python train.py --d_expert=32 --activation="swiglu" --normalize_top_k=true --routed_scale=2.5 --vocab_size=8192 --norm_eps=1e-06 --tie_embeddings="early" --dataset="wikipedia_en"
Below are experts of layer 5 (counted from 0) of a mixture-of-experts language model. Rows are named gate (a neuron's input weights, with its number), up (a neuron's input weights, with its number), down (a neuron's output weights, with its number) and show model dimensions 0-47. Each number is 500 + 25 x the weight over its row's rms, rounded and kept within 0 to 999. Numbers have three digits each.
Before each expert's rows: "comes after" lists some tokens at least twice as common just before its tokens as in all text; "comes before" lists some tokens at least twice as common just after its tokens as in all text. This comes from a sample of Wikipedia text that the model never trained on. Tokens count by the router's weight.

# expert 50
comes after: " ", "1", "2", "0", "9", "7"
comes before: "0", " |", "–", ",", ")", "9"
gate0:544460515466531469538465515484488503519474507474550522481485505508492503509525513489514494478531540483437511484510482494543512469520494508462498
up0:511494512505486517483428497490532494530524460502539473453504511486532489494457504500506531499463488519531499496467493510458480493475466527498530
down0:475449519498511491522485544440462480514462485491504464479522519486525469514501519466470492509455504496518512507494522460474498527490458472498518
gate1:476500529476517436492463529491515478476481473514524486519478493487502524492495544498512524520501475487453509468469515512532489518523538469493518
up1:548500515522499541502489491526471516530537476508526504508505501523500506509487463472537483467488489510486499494601517527478524491471471511467489
down1:534490491532485478522508492534512549501514534531529485514528508524484517521477524483481516531516474530491516511514501489497492499489527571528528
gate2:508443511468498487501473517462431494557465526505473498475464495446487500503536502509484510487525439498470513514549501478480495465510502491493477
up2:487521466521510523492499491517556492451554486487541508493509514540543484515488516477521483515499530465511477469458484519515491542492498529521540
down2:500500521489456503495457521481474477452532472495511487532503441495547471528493488505492539480507466486455503493481485492512518494533526510422464
gate3:542501509500493487502466531523509537493520443481481478524486505514513517520515509510475496541507507525545505488476524540554512504524529465502510
up3:561506488496548472538500507527504507523522435516471473513539493517528532495520525503506483549494485545521520488496546514531527469553523508490469
down3:510498491488523468513508494473509500509519473499517530478550514510482499519503502499502494510489487532495510474458524492514475510528508461510518
gate4:510524493523506465502530480548480491507479491458473517504496505528528540483494494505498494501512468509542488494481535486459500499496508510460535
up4:516540477525500491461503499540505503493481515480490478481493478496519509424496483481474488504461451520482519500532491471483494526469484575476515
down4:421497535436518508534447521446514520523526499521571517500485460534504492490494498509503488489503514469501487515540514547510477477535504522513479
gate5:492480516496491532505518451495484485486488535530541477479496452505512514513497505454466503518504524493502485507507533490494484537492520482491475
up5:534506512492522508496469514452503510504523524491512522463509472502528535508489551456498471495470463487510512517500519461488493518483475488530528
down5:516461488541468536540542518544482483508505538488483469500521492464480484469491534525509460508499484475521520486468515518501496483509505573535498
gate6:448447475460486463509512465555525501538526478493498495519495468448497440454485473466481546508475470504483535500469503502488508503505503502495489
up6:445502484453490503516503546490492482495531515470468467498472494461476459516471522497497541517500480540525507498480499529508502529512490506545556
down6:512497448474523512450498540502481477446500513489501497528544464474516528437508484483456484470482494469499526520524520480524503492460496517484465
gate7:506513509506530467490535512486436506499515527480489469470492552483547464513477510517483506475497477459544534488569520529461530508474511582534510
up7:524489489471521486501540541509452495496516521488488480488479538489509461493467474540481480516504503460558487495595496529508500510483502535525506
down7:544542544525471514531517506435484529491446484485494485481510495498540499539490514531512522499485474504505427533497506473525502489505510497507467
gate8:438487504497528474479480497523479490532508551499482521496454456459478494539508484506483493514495493478498527519491455517467511491503511516514463
up8:514499489517483495498471483470471485472486490534556503479503484522543503475485485491485466494511479471523487486525490514499506537490518479475502
down8:526458537461501506505447471498455501500499501440487556524464472494522510493500565522493488530510501486512515531490491455510506518487509471472491
gate9:522548557453538529474467537515508525508493447479521536530476553517493479500484508506471569520491471496491483547500495496472521524477465548515503
up9:501541559485532490508500528516532510483509467488536489528534529497484450513485496530500560529475490506511478490501487484498529495491453526519498
down9:469425525474501517485454514489548499491467481490474518481540520529542466519478542492519494503444530480504476473494467514484533530477502519510458

# expert 35
comes after: "\n", " such", " Born", " Died", " Released", " Episode"
comes before: " ", " \"", " The", " A", " B", " S"
gate0:470545542558542496465522474501461516503505497496500515505484476539525460502571505468426511522524506516475496517471460477507505497509490503491456
up0:494475495478482476501470544490557514510487512530487480503532509465493530498480485537540511485444501445529505461520512522484493517470491469478553
down0:498504508479438468499473490500498491510524510508521499477493531520572438504500482542534499535466512484494522503469532460507527509494510518479499
gate1:479489479523531520499519511512483474491526478464476497490478514493479503503472489543561494523506425493501501500423533521504493484507523519506477
up1:470505470481502555498518517477509486491492476494490499497503485515483491537502467524520502484504455502483494497459519538499482492483498503519495
down1:545487472542481502520496482505524527474473457451475445506519499510524464456485467525484508503482504487512496523471509511488487534493466540507501
gate2:463460466490527506456482535485521525506464474498501488489491495489475477484494511469483506478476533525523531506483475469467488508496478508533494
up2:512464523521500525482495493457504483528475489507494506486492508490514494462493486484472483489516531481508523484508497492507497511473492530465487
down2:438481486479467496454465483549517525491491542441556520515480521503489512462536468489489483511474509482536501491478485500469540494520545561515503
gate3:485489495493518527494492539486503484511491522529507486479500493520450522581517505494481436488456504480486526483555530501537459486547445495551493
up3:547489516494492478477493491496481511509511524513488501526518522503516527451478482478508566495508507540518465499471497480505541512444529496489507
down3:533514541551478554514493501472478490498499471483498518516510500532493471491515562469545494471571533515480499480464497466479509492522567480475490
gate4:515466485485499492500513508538472522495501504546525514500475527478533508530533504546516488495526485488480482515496486506451546510519522508480491
up4:523494480454517516464499505521485517503479483551488481497449511487518480532536480519515479500507476507489508515495486493464531492518488507467442
down4:519475428494490489518530503558488519453523492505505463468467533470506538500531496497517483488509496506490533491514542449471535522548519506543515
gate5:487521485486481518471504458484484490529462464509499496482525487475494511484522496485489484523477501513505532483509544493540493462485491456496488
up5:499540548518487511512468544502507537466487532528470587502500522508503482518474493495464498519540471521522501505480516517527498502487486538495476
down5:497484478463529550543486491505494487475519540507490488495501467482500475508483591490515528471529458488517480499471491501516511497517521500504556
gate6:504547505479484485487505499536487483500468500531521498528483537479532474509518512541513527514474492503467494486518486520441499499485501499507461
up6:523514444509489538484492475458468495510523519490540443469514453497473496531449510495498512473526509503507502529524499487488474493527504524523435
down6:452480483476523469519515424478475543523506514518455549484516480533483484523450494529489492520490513499427506533536496546505522537487475511528502
gate7:513517490496516478485472477463495514512520500493518470471498536461510507473434525483499484476525478474495475494501496534507484530471479516477512
up7:501513513529489460505511496477532534506528507502516500454490514486508511477460511506473482498537505471502488523482502547478480534492495538489492
down7:489560466536478467508538508482490491446556501489507489512502534506497451455495478521501509507525490493549528470484488580473500520502469504478504
gate8:446546519528555494561533517486537485492520521498512492475499445598495501513502503513472487543506513521487536505503484518510486491508521523472489
up8:468494510483506523493483503513473463450494483511487488498480543543503482524532513493520523520510552498491494487469528483513503527468552460502488
down8:459482477464502525483491502527536492452524490438467463530508507493487504503543527473537513460530460513580531512522545485499492529510506526496525
gate9:490460481486486517517489476508501511442484496531520463488459431488545514516527502479473496503498560493493522499513538508473530496509504534497523
up9:458504538501487490515539482491494495474503483525532498458496482524472475525530506524521561495499510498500476515472475479517522517541446486513478
down9:519513554536470516501498510480495492568489501509491518498526477527520489546443496493479528466447517500500533468491541497521488512546505496453521

# expert 33
comes after: "s", ",", " well", "e", "ers", "es"
comes before: " and", " the", " but", " which", " a", " where"
gate0:489496508504486466530521489521483487529515506471523449515504511566499530514523506528537486448463503478483534528517536497524556528502513497525478
up0:522525520488482471460515502489536498490502497456511537500537479455510493515470485498512506484545487493522537462471522556492461469470482474457492
down0:524491540529493434443492499512539555528512462477508502471483503531507537491491478504478493494497487482513487517483478475501519521509477464506506
gate1:483507491486541488455505514503527506453522509459511519509501499468515450500516471470515562501474490515516520526453524465510479513501476496501488
up1:514514462503524477465516511509486533473499496423444491502475493506538465496525473546524529542508474513533495510507506495469510566494496488527531
down1:485536476484546499575533531521530486486483493486487529519515487463529478495545479490465535522500510468472473466555464497517567518486469484513472
gate2:498506484488502506491490483505493488514487491493493498513542535512475474543485507476485491519512520507494492519551494474443512494503525471518480
up2:478506504484532495505462462503512468516466480484483444523529508533501457530493446493489518507486497484470523522544488485479533487482514473504431
down2:491480484517502475483474507532526513472460471473524483457500527484485568500551495495488526549477525493505494477471460489498460510488484501466477
gate3:501472482526516469471526507474531498487533520468552485517519507521519473462524514465485488518516508536538503498477435500549476496500514507508509
up3:503563518507476537489463464514484474514424469527458464500528490497464561517473472495485472472475491470448534525494559516495560521461473502493509
down3:499477511517456484507497485552502500510507471497510470527477495484475514493527471517487440503498505473491460524472461493499519485449545572503503
gate4:481502483491533485517491504460543483513542470506516489508499543487477508520494483567492509541508485554486536547487515507495548579520553513473541
up4:504480513488489480484510523533467508488470514481474520466480459549504479460513528473497479509453525481511472468510509488524459486495473491524439
down4:493485554491483485446502524457522518484462558401554527483457451521509513494462516481486493498482478529529511497487473501494492524447510541510542
gate5:511462506464504493479476535506512528503498531496486502478429499488493518487542486537506515499517484469543491450491500485469488517529488512478522
up5:497505503501468489526522489492513520503513486523510475501505503486464527526503536477545447450522503549461492495464476498502541479490517504528512
down5:491486465471467474508480514491522443503473539482504536502499459480519494485495491539493459511482507483519517500521453499511495506533507550523533
gate6:512537496498438493489484531455471517500495510524541482520460474516472498526472516475498510550491474519503489491501492495495506553506524545489513
up6:513539497486446491502470548467446493507481488531521498508476469491456525528458522455480505536507474500496495486521454517509463503514535517454501
down6:512540431514458457494498474516456511481514491482499441492502509471508547507500496508484498496475509490534461495513494481519506513507526566502504
gate7:506500516508509501519487498464507507546488518522459502467466544498531487460499503460510431549520471472571516502469437502516529496520511522498489
up7:462497508482514516507519511470529505506475518491494478522476496522513498499474476461510471573485501464560504520512468481531507533508497495520463
down7:489489465474499497492476520459498534507463486505476439511537500498477517534486486466479508517468524542517481528550499484511490508493476503503511
gate8:513554503499461484494522528495466436538504518523506483499529475523461525460504511493466488476518532473498463424504508512544495484477490520481479
up8:478489434491481515482512507498507513509468464527528506534508535488512561525471510539468495510495466448477533517490518489525485495531545476485499
down8:490526507507483530513511483505538486527511525490447568525489503518529490480465502492495501492552507532518551506524527502471505495472498506517491
gate9:509450544506510510510493505474518502480524508497549508518506530522514508519488498526470464501511546479502493481498481504472509515541501489490475
up9:506477487461540548482447508509479477468523521460464491513494540483467491494519465489455508501511481478541522493458519505462489532517491512523526
down9:519487446571472479454517484478500499496496505509547453494474501497478487476473484517526496541483532524498499524477480490507502521517491475480513

# expert 38
comes after: "\n", "|", " |", "4", "3", "1"
comes before: " ", " |", " \"", "|", " MF", " USA"
gate0:512505476483482505501492483481503511513491515535519552489489493489507485534489567529531517507487455513543499495538550519502490470485501453476482
up0:496477482488504499488500483455526492532509498519500527462497510456533480493493549491502492508506477510501510490514513503508491466490505477466473
down0:491531527549530459501471490498509495489485514494518558481474485508516490492503534505498523517493461456544473490465498502529479482512513468484478
gate1:501504477491512475490476497477541510539518518483563533467501524511485470505508513487445491502509474473516497494461524490556510490508463528530461
up1:505470483511513470549462492536499517417481510525476488517491454488535491437505483492533533552519530493474497508487503511482549513446528477480499
down1:499507557505518482538521489481491499483527509492475508486494460502508493486505520459530512528495504526499490507497471529469487523460487476522544
gate2:485507503511471471498491482503481502448510466502477513477561476505540471519510546486524502490516489490537491529476473485485463508478521505498531
up2:506455492544422492491455504534479507471486493481480496472481480499526477504479538531547461473536495488541480530490516493516483518465488487502537
down2:476472477521517500511518514486506545475512520520499472474508450498517452522497513488503505542480499523506510557502496484518508532583487464517500
gate3:494495482495544512517475486507502491491494525525497503475476482496540544452486503527512503475503500515486497491509439519493543508514521489480525
up3:494492478476514508494472487526533503475512518517505485471508491471520520457499472507515497492506504497474501524503480498512539521466504497478479
down3:486452430497535438503486458505513481505502516499495483506488503519496510456487520519482467509453512492493527495492476492491498498494485536498483
gate4:472449504516514502519501510513505461491494469515502511548519504484481516541523515512459502529476527445496539467478461494517539506498514456425496
up4:517555497474475501481508501503513523505535535475490507478495540481513528491487469487530495485488531557483470520526526525471461487493489530562491
down4:538479525503476599585480540578505523494494495493506511456515460529525465523500512484538473560512513514518475510510509501485481474532486483496498
gate5:508460519520479465518445531491522537486506507490533547482487520548481475482498474543513503492483460491507534535516512522485528489503475491515483
up5:547559478529510471452578503506493473540543532488462490560510481463519509551489483483475479505550542516495510435480496495482481494527506516463500
down5:519539531438496518479515490463492558505518513509520531536495481494474511542460467484502479478493504483487510454513491495474518502517476529447516
gate6:538503495493475465500527485523472506504540489500475478508508506479427487493505526513556473533480501476521547515487541506526516487548496512495491
up6:558532549542475445476528474500522523494522535473475484494488515491424474466485512487494478525472531532507519517508550526514524494500451518531489
down6:496513537466512520513495470448548490534501474492482556487517494484497487521534538511484551485519532499508483468523488515499497545512510522517544
gate7:516486463504493506479470452499479509511516472508486500518469488489526471454475480488490439540463475471478469556449460523548515520482502568503516
up7:507501480531527499473483504521489534508517513523477519493461495499541446472471518494453477511445474469485496512445446508512474522498490542517502
down7:472498568487551516538484469497528507458514481528511480524491458463478453500471472508481473517500470529495509516511530564536511457489505506494523
gate8:509527524515473493537508478508561502481478505458492469457525491483499537482477479479485513491520526516535489472535523483525526563505491468546568
up8:495546485523526468531515509462520451516497482451451545525484488477498563532477498483526452480486505479447544542452467494492496456511569533480452
down8:487453489501500485535485541482516492535484513494492540534534494524530509538532485514492477493507495522517518525495564508533462492477542510472490
gate9:532514469517496500504500532512474534499495489491536506513508526498481490511460527475516502495498500527524462514483489547484478504478437510503540
up9:541494517482486521507463497472512518466438490509522541440504515495447518525519516461470510503508501492493487474502457499498507553452458500490510
down9:480520463420487510528516479475507496519502532473523476513501496511474485507497524489528541500519492494446463521500455502481512498463481498431496

# expert 44
comes after: "\n", "-", ")", ":", " •", " Kingdom"
comes before: ":", "-", "\n", " •", " Country", " Born"
gate0:496489516502518501501497491520504516498526502489505544496503532517512547501498550491497524488478520474508506488521490553495526523486489478491503
up0:512495483487470511457513499467463481467516487510493501463524518506501483488540514541516513490510517491507525492503487481463509514463456495494520
down0:508519530485472495542515478446519457509492492515472548534506453496470514535501525499475507517533487457519499492503490460496485465433519518485512
gate1:499476481517480489473451507517509515505492495548522553528512493483450501483482471501560494472510467476510521524492506533479524497479513532483487
up1:525531495471543536512486480462498450522570485482508512501508493500536492502533531493464501538485527508498496484479489489515496477505492454528498
down1:573468560476433546531542505510457486501484485514519483508471474507490477499492500500522481484497496469483506488516466522509532458486503469544513
gate2:466474498497525474481512491518500509499484528495503505536491487487537472520533485461520487428489480515512443479504534490471493481513514521519509
up2:478513517508508511452493522458521475482476486489522493470519513561516499520482481513467502473503531519533505484496535483480526497507501506481476
down2:538543466513523462494514526429481487499512468480529545504502509500508514470484520514499478472529494506492522492469497520426555501490489503500504
gate3:503487519545542493485494543512492527513510501470460450484456525504539488443545515483497500520475466491538473471490507517521516528477479496487489
up3:509488445481486533481482480466461519468471495487514471494507499463487472505513473500503522479513493457455461504505507433518494503486498520527482
down3:516499544489533476465484532444504523532531507510543528521500520525492514473491486516489516507483527517555463530520502473473539496515481525504512
gate4:489500478510450542505460523502516510493533512515508526504496455498466472542482453525473484524541554507492472456505462460513457490506488532522519
up4:496469527513504511488504484511460512511498513488477514488524522496521555464559544448511512481489505477511510540507523562498567492496477480446514
down4:547523552490509422457500499514469497508509528475445497521513524507509531500429502507514472442531482513532508485490502519496540471497523496507498
gate5:497527499489485544452539451495547484560507514480533531537476513508488489466489500523519532480444506506517518495475499555508496520471478495528515
up5:505488494495505471529475493490495481558547511487445474476483494461508500492492456472478489598526473478486501497525547487505484495567486455501478
down5:565536484538555532534483489497494522529474464495508450495529515462509468506515505496535487541501493494501462491514554464477514553483496466459479
gate6:501510473472506497538514514491544526528505512520462600488480466509458474501540491505511490488499499490509533524494506482497511492490520575505510
up6:499500490480493533488527549504515473566492517421509434499501521497552536503506486441484502496532513523448530515494494480518504492510522433513502
down6:584554452453420481501456504438498496543480515489469521498486523488521502465539524510532498532511527494473509517495492485571494536488532481514488
gate7:508507473450493515519496462476458484557511524428521506484552508415481513454465531462498526448461493494508522459535510511502491462513520516524512
up7:560573505508503434523562529472493465526504469491443511520517508486426501488519494504509505497479489513439506511483508475480536483501481484515502
down7:439514514423534493503519495466555439455504452522485533514542516514508530514498537512508549520452486518463491472518504448495503474492509476510543
gate8:490474486467495511491533481517569515486524486450478503492516493500468499480515496518497521475481524472510542516524477516491525515533494510485484
up8:459525490501511469516519490500539491498472473495496516506497446470477521491450535531455492490469490482504538499520508498511574479516487481489492
down8:532510487472495485460508496492569462488495454481464492475501464493541540469483510468494526509467495482496556513537474493549505475485468474516488
gate9:516508563543537515495484560517494494538490496463550468493519519481498486543514465514526462459539490464555471501515476524506531509498497510487496
up9:499487505505520439513498546553536502503488468454518469527492521489505487527511490448554478461538508508509487473504460505495548491498484509465489
down9:538513522473561520498460502470517466481508485457427483509534496529487500512491455505536540501537508506554503539524485509510501489500504494515515

# expert 32
comes after: "9", "1", "0", "2", "8", "–"
comes before: "1", "0", "9", "2", "8", "7"
gate0:486495481510501481516482486475473491515538509485497500489539520513533529463515508491529500505497478516529527515481495502498453498507525522467508
up0:511490474525444479506472461529503523475484513511534485440450523478506494494493496481444472476495530494486564490539468491539477499515547495483515
down0:546490529493528541518453585510502491496513522496465500459470446543537516477509477512498490494519493538513452545507479489518492502534469534559510
gate1:530502448508516484468490491524461542544512495467506530514530480494511542464511486513503531502550507515511496487502475474514500479506502519505497
up1:460535516498513484506518494505459499523494511514548530449452528506503494527510526451489498505556464507529459514537457519554528507493502491497469
down1:504484527482588563521503538473520463471493462499498531485483487501518509541504484545498475529500507481481568498490506502525449518481497470528504
gate2:533539497521496478493521448514454471522532492505454438526478474510463474502508510519524530479544491515490469505485518447438495513529522481499532
up2:517568515527463509430479477481456551527503491476456575491461501484481509530473505519536561510508494494490445509499506513424530475515488526521512
down2:490500522511514523475521488502538536466473514536464468522493470512485458465503505510477508513474490525522519500514500519521513483560479480497521
gate3:483495498514503479484513516491493474502487495507502531501483509480489481493472526500500528476524480477471529477523490502560514494490472517532502
up3:493485519498510557513488523516507454504521486511463509543530492512492492534499487508522499488522518546476513455501494485427515464445464463526503
down3:451501497518502546502514499479493485481475501462537490513527509496515518506521488500510489477507495464518512473519499516523458530503516492464470
gate4:461503469485521530523504515474466470478497511471508516477501491490497501481435515454495522509505526519519518454533516532492508524499524595488501
up4:468494452487484532484519521466473464492490504440493498506505501509528536475448548472491491484534520509501516481510509552510497513528553524480495
down4:481498555494528476528545488496533521521517510499517487504486476491503509485479478526485519483500477479486510514484439479514502493508485519502567
gate5:506499510443511447524488496502561514503470525515498476457480487472511479492526497494466482497472500469508533503471505484557485569505510515505482
up5:484521495525547514481565492518483467492495529524499535534489488522468554469500487479508506509500486521509479513483484526468494459527521471474515
down5:494473552464499567525497585510491483517516534475491513509531484515513507467435481511469509508531491558547503494493542496466486492555472536482494
gate6:491516504454530498499485480507524543504527445531508505474500506521486420502546524554449509489479489452461507507457545499490514527502486567516544
up6:543476481506489519507486523480509484517475538515492437503515496482553535499465473486542498521483546507512485488514486507545483497489512446460473
down6:461483506512511563516467495482507476473487468501467520492518416570504491524477536481506545537526532559475497471501489470465471504543485501492484
gate7:496506489565472521526510508502482524512513483464528462479590481433533482531454531564496513503467482510528515478472486534500508483480493483520501
up7:502512525526469476495473463493535516528527448507462505513499477558483506482481518512508515489510486531503501495529518530512506501497528510472490
down7:510531516500514496492571425527523479515476492479548529483462519519513503520499499517519523514529503482494470500493498476505487513470480510493467
gate8:536466478496468433526471493506542555475493464496521461483504530460521473457503541454475492500503490515481531494463494508522521527549498511502511
up8:520478513505464471496482485467473493524535489475470476503490520475491494507472537507532522508524455478489486515486528487490539533533509520487479
down8:516548527492524516555525473543515441454531529461505521490521522519505484492522492514476544543512502528474460505492495502512499451504474530530492
gate9:489536478513493498503522482537515464526535471516482462449493502509507503492487481523457515486512503463522550463453523491517487497497486506539526
up9:543555446532456508504529492529512492536545476460515462474503483466530500463496524523450493494554529483513494489478511502518527500491482502539500
down9:532451492486529463523500457466529454470541497430509512491501528504456484526497533520509493532517479501479519519483535476513467533472519522479509

# expert 40
comes after: "1", "2", " ", "3", "4", "5"
comes before: " |", "0", ".", "5", "%", "7"
gate0:501459518474508496496506513521505476513558496482505486477540471511494491491512502527488489512515484498477526548499548520463523492496471507509542
up0:472483503459498496485487466498526525491472504510452494469512509520497537462481487490556496494525511478476494497529459514511504518463504540503481
down0:464532574491534515535517440509480505529481521516509553484481484514485489437494506513498482536499532473558482519499524469499527504524497469488517
gate1:463504529500505508508492529530497485489466502476500514492514519477515509515503506504490456493467519493524515487482539488503555520520522548487520
up1:496520542474498512485502551454508504488500548535506515471490545497491504488465522502477536484484520468498497457496516497511569512507505525517478
down1:475403450530488491544511536487480493472512527529503490490471497512511527462522487543505498495497441513489485512515482511535461517527452481497490
gate2:478489492488519534481512491531459482540492503478487487453487508498472472493505480533496520522456509525514522496551523525496525541496498485523499
up2:483506506484482497423453505532490504482506523515489488517517464512465499525489495505503506487503515496472556533485486467503471496504501530490480
down2:453493483498497477570473492511471537490480506523475539519544473456500447541501441544519479506441475511509505510482504513506490489493512467513473
gate3:502507483505546515515503471523506515473499477436495473501486479429480501519517530515498535533514500502498479537485475445467472511469528524505506
up3:524494465534482474492518455513493506499528489454498460510481514423490482487501497529487510531502424488495509504488481468486455523510517529475507
down3:517540458487532481453460527459508529502456500529521491502524469490483458458493498489484501506480529490471555471489521523528463476511520523504491
gate4:530521496455465513497474516537493480475450496494467506538428514470500512494472510510482509466461482484485481525519506483471483524505468525472512
up4:502513462445536547473500528514472486475497520492484439531437491455545513472515519467479500542492547508494505525472466471508471473496458524493503
down4:510495507514441497510449490500488470488525551465479468520492485459498494513493531503481513511442503494498479521525475502502517507514476504497502
gate5:476495511494526509499467485448510507471464490529526558455509497564490536471481529480508480485502524486497505507543484505544508495511484509555500
up5:479562497488546478502477503488497505516468441478523446466443529484482538479484525503526473484481480487518524492522504470502512544507453563521492
down5:497532565515527474500502500459490546500484519485534491465484481480471476491476500540503507491514487510495492485483492488536516491470511486538496
gate6:494479491512470517532482515518491513491499529507485464475517449507449506452537435508512515450486506521482522485528526517463495498483525505480531
up6:461512554488487546503530496557491503497501502501474519490484509451463543457504471522473503447533497495487511484498528506451455514505526534471472
down6:486490471532552518517533449518498477485515520515491512511536515520478522494517518480485548521503479518502467493453508468525479506505480492477514
gate7:482484507467548502452485510515512520500534483521485528504433505521454473513497446475485513505488470478470525527525534497542473504512498520530479
up7:533525508491495531503466519486492483484487488485484536512517490512525469533535550481512497513487501508531485494478496461440529503480507419533469
down7:462478553464508541544465562558495487523470460523498536538528513489493506506515502540498481468494511471533508472471520523514510486524471512488507
gate8:497525482521497488547539497481489503518476456500532483448490531496501530469490547510479466437477430462469513485472500507469490460519471500496494
up8:504478530511502461530480482493506479502468461512498556485469526526529531495478512488535526503502503499468466514477514513543509527517519496527462
down8:514482478487480467486477474498482518497479512486511488469530491502508506528509523506513493533450509487512477507484540529529545500487541510523492
gate9:510487490501500468512472530480472522528530495514488501534496506463512522541537497468474477515485508510476519524439497486480522541460503481495495
up9:583516504490503514505506486497507530501524486511498501550489491489521492485521521462500522528478495509513491515434491481485518537493488450480440
down9:492454497471471558511588534517506512483496556472516527505529529475524476502526507504519483530513447509490531489459514506484465485485533476490424

# expert 53
comes after: ",", ".", " that", " However", " where", " when"
comes before: " the", " he", " was", " it", " is", ","
gate0:528505504506509517481494451513537515502532511507511542512531500498519518448462496498504500554522492517464518512492545480479428515515503521503491
up0:491500497464500519484514470487506481496550449483555528478554509529519494514475468522478521434522484537500483468550538519479540465561488539513510
down0:515516492462434505487538540505533519484487510555521466493530497547514484532550479487508501519501458527509515509520517504474501517501478499535433
gate1:505493492493484481497556499505514480500499507520547518506489541497499501542479489503489512534516499461506508513515463501521482472506482511480506
up1:505504473466512501500517500463531501507496470504521503503479513549460499516461499513492481488526524495493469502514462468539522464467493527505502
down1:435450428473452472526524499539532521485493481528498548552481508488517489492503512515461534521470491508509529506485478517454491463521512496476491
gate2:495513498484496509495520478473559485472464485519493533503483506509485466521541514494513475485531494499501498471465493511517535485517504499484532
up2:540444484504487496491480501514472483444492509526514485567478523509555526481480519534516539524467477483504540500549527489470491497505515512495476
down2:492477543476490475464481537500521494498524520522482571526491522530558493516515518471501485526501483460487509511495488472487447544461495505488510
gate3:495482474502525427525499497496502492506555503503501436473489508515438511511472486477504453487512540490475498493471467518541512493522498491530502
up3:492504545498485515487480503473491469470524519482532581463503497470451491524457494478471545502517502518453489511496505494542486500503452508512493
down3:446452504506462449498487441528489519510493469511526515534512503494524511484479529512483493473526465485527506466484564529480492507567481536499531
gate4:487528515511506488474484511487530459523465507534472543494487483493504507501486544492519510495474490493470524548500490499573463514545512482503499
up4:473489513504525542436477505490500440514467539477449496473477485479524502481478538501517532534472483476448533561494515500543475487557494484469507
down4:544506505525527494550532504492536549518490514468508506494532503513502489486484550525493458527459555497477530516474503513491524542527511492478480
gate5:478496490485503478462481498516493478506518516490490478485533482537511498490497514520483530499531455490531480469470555524494521522553526509532511
up5:493464505476552479498523518484514507471487506488531499499477534457512501511542516517513520519460505488507493510501467506528514470499520477479496
down5:483450543510471493513498465515499480495481475482499497511491502476477494525474514536494511516469510505444530496503537470511511510518471536496508
gate6:542475520473489505500487490483507512517507486493504498503523569520537480507482516510491476557525475510536513497509522490500485567484499493513529
up6:466533472522472495456517508473464496496476497504465505481492460500471515502506513532478508457534496484473492498517517519472519456479493477488456
down6:477471498470499512497443521508528489502461507543522488576502433504516501539483513505503478496500502516475458469517504577468478484497534493461487
gate7:481510489521500558512463484512485479486493514489524479494529507480473480414479515470514486520506488511462547482515539532495485508528490481508499
up7:473524471491492462476495443512468490507485475543510504514504491527521512532533510505499526482437489492504499464510470503523519513527561490528513
down7:543502500478510503537534519437501530529456469515481515530516493476510484558449474482519456471524541519529516483514481528463527500485500508516503
gate8:505523481478497471515483521489532508514531495510510524544519528521549540531545518544506516502511501511477524501497518532452521489461485491473501
up8:539504525491498452514496483465497498511507521509502543501512503521525537553495512524491514447522520521443513539518491554484491458487488513485506
down8:488525508495458484523473468536501511495515474519473499510509482457487485477508496469500481504502541464535470515503501514516501495522502501510485
gate9:499505507542524527478481504444462525486494467509496490525493516489497529535465534505534549499508514472448512522543476557544511474466524507500489
up9:510515510492534518518486519459492505460491488492515511517498508504503528522462509488481508549520493501486504570501494526488500508485527516488506
down9:496489525512524479516534443526483496527516504506493475476500529495486451499505527511547514493490538553510481520497465453515473508508490509501510